python train.py --num_hidden_layers=14 --hidden_size=320 --n_experts=32 --experts_per_token=3 --d_expert=96 --d_shared_expert=0 --hidden_act="swiglu" --moe_layers=[2, 3, 4, 5, 6, 7, 8, 9, 10, 11, 12, 13] --router_score="softmax" --normalize_top_k=true --routed_scale=1.0 --balance_loss=0.0103 --balance_bias=false --router_noise=0.3 --router_cosine_scale=10.0 --init_std_router=0.0149 --lr_router=0.000574 --num_attention_heads=10 --num_key_value_heads=5 --head_dim=32 --vocab_size=16342 --norm="rmsnorm" --norm_place="pre" --norm_eps=1e-05 --positions="rope" --rope_theta=10000.0 --rope_fraction=0.25 --qk_norm=false --attn_scale=0.177 --tie_word_embeddings=false --parallel_block=true --init="normal" --init_std_qkv=0.0286 --init_std_o=0.00541 --init_std_up=0.0286 --init_std_down=0.00336 --init_mimetic=0.5 --optimizer="soap_variant" --learning_rate=0.00284 --beta1=0.95 --beta2=0.95 --weight_decay=0.086 --lr_head=0.00441 --max_grad_norm=0.5 --warmup_steps=200 --schedule="wsd" --decay_fraction=0.923 --decay_shape="linear" --final_lr_fraction=0.05 --batch_tokens=[32768, 65536, 98304] --max_seq_len=1024 --doc_mask=true --train_tokens=270900000 --max_steps=4553 --dataset="wikipedia_en"
Below are experts of layer 2 (counted from 0) of a mixture-of-experts language model. Rows are named router (the router's row for the expert), down (a neuron's output weights, with its number) and show model dimensions 128-191. Each number is 128 + 24 x the weight over its row's rms, rounded and kept within 0 to 255. Numbers have three digits each.
After each expert's rows: "comes before" lists some tokens at least twice as common just after its tokens as in all text. This comes from a sample of Wikipedia text that the model never trained on. Tokens count by the router's weight.

# expert 31
router:115106134150081130160131130136136139125140107181119121153121132138127103109115112114115155150141167165137151164149184137137155186149182089124144131138118140117127111203093120180123150090106140
down0:134133174107147109094100104059090122139132123140130109153094109120095150119112172094131138125129147136119144133166116134111097174115163167127130130132149126105127150151147169116130102128148118
down1:144112125164112136118117089105136144119148086182108117130096128138101119137167089158125122120125149164121130143140123122150147179138128088109138134136110161109152130138121124140106103092112112
down2:118097130133135118150169173150183146083160157198088124090148126137136131105173184089099142154101132130115113099092104103118103142095148124148138146170105114139138111160086141122135126122124104
down3:112101123152113144121109135147153114149138144116125154112117155120112119127133084132107140113130131106174121122169130107114126144119122135156132153105104094143156164139132112095090171162120128
down4:089141166129154140160121139123165162130145146103133107143122150119166159102162141169137147114123157086135126136122149097116138132141116157158133150159166095135113150144133130141137159144116120
down5:137141124097150142130111141115156065179115097123102119081099115137201129150114130131164173151126144138171115112139137097152097130135142143120158148126130093120115153126134148160113114126126119
comes before: " in", " to", " by", " as", " a", " on"

# expert 22
router:109103133155066143152127123122110173107144098173143119179078122133127096096123116117149141139138153176134147168151157107143137180148120130114127117128108125113111089169107129187147144103101134
down0:147100161133120172132135157108079128149138134148175186110156156114096126157139136102107160095126131148137111154101130114112086152122135123136140119117104174141115129075127101120095108133159136
down1:147148072088110176181166108115106087147147163122133101138162122117147163126130165174142100169095172105116126169133109130143122165105106153148139131131184111107130137151124152089092115142105120
down2:149111115160109138186118099095098163156165133147108117128122110142133146131174130139163099184143111154118146157126120122135131160091142140172072147101176135152126109129094134172126183139119098
down3:144137119166157082089086147156141111147119152116162117132106148136115173104132171151093155083083109122117148127142089136136110191153152139125144117141131126085124122110137113128142097169112108
down4:152120147180134106133142167160100083108128117136101128185153138139148093160141158110124123159130147125138082094153131139145119105165114066147141113107096151165131136112150140120142146118142102
down5:128126098133134116091162159134112126117089156126119120156131116122109079097135109130136120121113175109153071152124154105103074109105142129076133121167097135138112108136121111110118137128116117
comes before: " of", ",", " and", ".", " in", ":"

# expert 27
router:114099140162072136154136124117111166115128102176144123181090138129128081103127112109146142144130155185147148162161151119149127167150123123119117115131110125126108084168120133161137153095091143
down0:158133118122126111087142105085172148112066141086103122091157117127132153137122132168110123155099130106162106128145103103109137097139169123149118148155075162145117122125172100143124154160156123
down1:135170125116147146135093133134109131131114147148117075163138117160121116133162189159102149151131120047110133093114132125076120110087146131133106132131130114136131141080164100139130130106150125
down2:118110146151082103099103133148136124133110102121080102138134152137123159124111106150117116154131159137089116103160142128141115137147103125114144097128171122114115068138102111144161145099077154
down3:110112121119177144123112112131154139162095103170097100119117116095127078147118089122150119124107142154150143175113121098116150098130164158116119148083152159153150151168109138110144155138128104
down4:101105139113131160136146140141094105144133110132147149144150151140106124107166135144109141162140140111099173137139132116160134133127134092178164091121111107150118162154130158095092134106125132
down5:096099133180086136152110109133159111130159102176124129114152137095113130111129125138138143127133088122108154126141182161145100109107099089091145148141142113105148142147131093103136089095154114
comes before: " |", " /", "    ", " votes", "า"

# expert 24
router:119117143147063134147119118110118177103140100177140125164093120139137076109126107118124135140163137182148147147157168118146148189145144137117120115118107122135112090172113141174106161098094148
down0:115156143115152127106142148121141109104149121130145114131106175122122092105082140101114109115103155114111164129164110101121158135138098119128109118124111076165109124114125101152140122139117147
down1:167124142111103111103118117129177112192114115125156122123108121151180159094137119134126121117148145139134099154131152123150078101166130071134126140157141125095127164083117145151135145165127174
down2:098106115134121141172131170078173098129113105112113136130115126114112116129163133182155102151129135115142134100143133116127082128165122087164111131138114124133151137139092129101120169098134108
down3:101123111153098153163128097136153151136163115086135129154170107135144154117133132158123156098144143173145135144119110149118129153103136163129165137132134148179117140092176115098131121155104126
down4:132139129127162122108138132167110150126107145047115144096112144130136108171105130111140170115123121145142197125146127107155163143120138144087154117125124145127141102127106125166158178122141098
down5:117110149135144114170146145111083120131137104114141111145123116141128098126143122110091172126130167120173125127150126168138088117122125143090138146138175120149104125152164101127083131120091142
comes before: " a", " the", " not", " been", " also", " an"

# expert 0
router:126117133135111151147116129152061112128135121129144143119108121123119086140135113127139172137112166139148131208153110118145116104157110105101136112135126142150115084140147147198087110147130091
down0:090154115095146073138120142158115115138131153142106181135125119123131099122123178100117106133118105073157149095115103108111134116158120113106148155157118084127122132152103149132163102121112118
down1:148109107108130089126147170158107161137150178166069138143078131147123121152125134160104148110117143146148101103102109136124146113163117121131144144148174123149116105123156089159090142131100106
down2:077123156137150172108154149094134084154143129146145130134122145137121095138122122128091130155108122169120115122152126114164163095148085107152124121105084144072122149127131180127127133144134118
down3:142129160124084107085155133105078210118138122135183108115117142172148143117149104160172165146125164158139125123110116107104071121101120121134130134129125131143129130136124114093086118096139132
down4:143132128123117169113124135129147133125075103106154102084092130128147177129095135121111072115124132115136122117139104140105123107101137149165158115182146148099091095110123113108100089147136122
down5:137120106125125109089146169108165090153134089124128152093132093107125119118121130129113084112133068129141146095123150084149112147092144145115135099095103105175098116101145142165165100113091115
comes before: "\n", " ", " 0", " 1", " —", " 2"

# expert 28
router:118099115152109118169121119120120124118086124140122112157142132131136109097126120087137142138152163163103129151151160125139099067184128120125136118105118129068106114157162151160048115081121079
down0:149092108167086112104145127131137139116154137108133126122124131127134106127109163150130150118166140126122163119142119065102127147163128146123110114157148145159137125122130119149139117064135093
down1:105120095131120145113140127126120099154136135151096143124153149125140122095112068151117182161161187126111133137127138145104133141086144155158119115087114114152174125096101109138068118091121155
down2:124136086123138141102119124160162132114136121108124122145140121167115099113132152083154153139135126131152146107074138120124160152187161124135122104146123121116142113090146145112137114125115117
down3:118127081130130146125104141139149125123134122174136100148070113164157105084135122119145144137104162142127154150110137128142159101106124126104149109155141128127108137103111115127118093106150080
down4:121120152108107076112121091108087122134112163158128084110141143143144102109135160092165140102137156110144119121154098125133122127109090166081138158143137134103114096176142173155124130140123125
down5:156134096141102102067103098135140144141164104128121097143095134184147127089131162147091122086153128131172141169148154131069130121108126087115118141125126138124148123136129165091188129153086135
comes before: "\n", "-", "|", " The", "The", "In"

# expert 11
router:114126104144058129170135096123153115122154116197116139133113136117130104120105118124125138145099160147103163157152140097127152152121170118140127123156153125105119128123104139181196155114090160
down0:140132114147110137128096133117161140103130125115101135111174132143133166137129124198141096120164109116141142126121147134116146092102136174098157082171101119139106136114158116123169139132167180
down1:105174107109134109129127082121138109174146153129148116128161109101125137102147137127092092141151138130130088080118123134144140121113092097117130139161134160107129185116111128150135132107155128
down2:116112148087112127141144104143123097058151102142091163131123100131143164113111109126145119132106132144140151152146147114134109108168150147131163113155152164136127119104109148128092143146148147
down3:132140131163205156140105130125143164154115102172195105124142147145140124116117171153113155054099125125122096147084139135162085131147109141123102163158081130068138115126127104097145120156124120
down4:140093101107140118160150149101206166141124141097143157149108082147124107161115146159136132169103171156116147110116141138108102143132050142118133133134135165147112114116169138147095141131135102
down5:139193171155127105132091124170107121121129129126128128090127104116158127121111136128114148137119141156139128130128121117149128107141100061092135119092128160127114088073116135161086122146171112
comes before: " of", " in", " and", ".", ",", " for"

# expert 6
router:112094145165096131152137121111116147128135116156150140176115130133121078119131104090139134132142150192140141144161169128143131174147150130113133129154104153134120094173091132187143148089086149
down0:129134150139111134116161186130150106144134148098115113117122075128122122092110135135131135083118140133100063121088123107112170161116099154117132102151128143115098108148132114113138137093187094
down1:189129100114154129082079144150078110147160104114125125147126124135153143151128141115090130083135100146158150138068157162091144114141092100128140183174124128109138115106119110111147099124144115
down2:138073146113152164132077148132134116129104142138090122142093105141133136164107120121115152102110156119123118128129171150172118123129122118127140166159122105177117101134124114121102154145091090
down3:144154105118159106129098132129120124145124124150155129137150102160134140124122140146169113154164129106139146113100113084151125108127125149118112125142108119105138115093113133129148123089089097
down4:108170101108153103172110130109132089129127131163095132127149155156130108121150110124130139136133124141101091114117070092143165082121121124158146110141160093082152113102124128152111109118111123
down5:160101131093114102104140146166130139101119123095121093132091143158142155104105120091124118138127143132144122104141118133103138069163110160079109122108147077097127128134133130077140134139134125
comes before: " of", " to", " in", " as", ".", " for"

# expert 25
router:133109139138087123173132118109156171113132101098148122162100136122127081098121131121139137148151148164119146170140146117149146115162112099117131099152154136146135108118158154141094122097139183
down0:118101147121142138161136106129124059115173116094182125123130091158092174098129110122140148129135098134154120088145095137154145105137141190091138126109161126127138158093174110101088091133117096
down1:088108100108079091088165131197109130128114150142106127151113110136124124147128072146113119126095113144164082141169125116106117130150110150167129114114093122128090143143076109166156147134126103
down2:123164065135097142093173127086150141119124138136128113107146169142146095179121099105133124115105125098113142160114166150134165122090116103156131114121141143132129128137111160158104128107164115
down3:116107145105096115152094110111110111125127167092093088137141125138132080145107113149127125118154141094140087112092123081169128089117111100095080145123132145093137137126150156090122132151141147
down4:128104100129126113083136149143095131153119131105135107108145143153134121127135160128135088113146140086113161083124098118156109184142144111164100153147085112131146160120142153121138117181146102
down5:126130090172136138108123130186119117134127176085105132107109157127132135090129144129140088133085120098119134096105126080120128101103136131103121142136086113126135162143119109113150150123128099
comes before: " |", "5", "4", "6", "3", "1"

# expert 13
router:102097157145074152160138129134149160128147115118134140140082146126122117167123133129154123135138140137152138179134126104122153158121136133127128140123067123097119132134134129145073138111108153
down0:140113146131139101103112118156074190103161136143129106140126116133130177131105122186136138139149155146120090122092161146123099089157112112111123087130139093102078147144130102134154098135120155
down1:128109125096092145134101169130103152113152093113153152154129115155142127098163137134139141159106128101124089139114141121153106140129142139148118120168114130144137086119124107140145123133112136
down2:108131105089147122131148127143138058124107124190109126121138079112152126164101114134101095114145145114182126121154107124127140109126212142143084097136118126125125145188118116116152145124150112
down3:128129143140120139163140166159135149151119096183133101106144119151074118132144114159151118176094113155129117136165143128127117137092159148097141104083133148132136114158138068118148144122146108
down4:129103148109166134106109141152128054159145144153113160127119130140154144166149117107114143137171124129185115028146117111154145118098141121121149187103126090166155151126122120184150152130154134
down5:129117154149129169116107157176127148138175123121148110162101093107100130142142115106147091126145144131098126125144183125111134132150153132121127103139150136175179124142105160127167129161122130
comes before: " the", " a", " his", " an", " its", " their"

# expert 12
router:107107146163100143163128126128109176102140100176138135177082128129130110100123113110150137148130157173135141153160158107147145182163124118120117115129109127116107082168102129172138160093085132
down0:117124108118119141092088105149140143120125118093105114125125150127120099083175093119144140121140119133118118100134105156120110111094117149133160129159166145094103157107136141076051098136137068
down1:122172122117153136122132086093088133132121118145079127121140077120129157132171135145116092098067134121152103141127152123131138109109113125106123161117144159111140143092148103089107119116132148
down2:141113124118131170118123107124117134173141128141127139107147119148157124126165096114149140148153059108120114128109138139113138176124146077100106105146132109111149150128142163136082086143096127
down3:094146145140161144110128051117178139113127164147145189104127146120143126175151130104103135136110124120115147120113138124119089165108113137151152132064130105110152141121143128094158160155110102
down4:150106114150091065119114159140156135154135131125132125132119109116085090129138125106116140124078181119147120133119139105151139122130113083155141141123142128157103079133138153125167174141102144
down5:129143126151116143083126118157150082121149127121125130106108088098148127162117158116157145137137130129132120122122152125106126106105101090136099199162094089122189139130134146097157089119161184
comes before: " |", " States", " York", " is", ",", " was"

# expert 1
router:113134131157053107152129167114142164119153122159144125150120137120129107116115136105138134133153127166137152156161185127150151176149187105109150109157130140106129091175099122184147175076088164
down0:088116135166123131097115069138106151141130133118191125093140151110136119137122171124110102054107123133146149130136113133137099102110122104150127112132119110123103125126116152085179148069161151
down1:126156105148151137108110115096092091134157112136131128153143129123117161126112099147106134149142127154159095114157132131139104142141146146120101134098113100139157139102109098160148125155184108
down2:093126143097110123130149128144153126153160153111131106084156127153136149157119150109117141129128131155180116121096098129153099111100170131137153150183136158137127160135102087140128085145119149
down3:092124142161159123146141114128112142147093118104151097194123109123123136155125132124111124105132127129146131133060078130119151109124182120098139127110138109139162099124147138154154123144129126
down4:133144129154178111101142108138111105144084134099117151129117092096116153123085136138131150109162087142152134138152102121127149099141135140129106153114138107117121132106111101120161109117114137
down5:156131113131138105170124049113176114154097127109092146163132136098152116081100136123118141127182139118126117139109150171132096148163180121149121127131117112129115077140100075095109143119142171
comes before: " to", " in", " of", " by", " on", " as"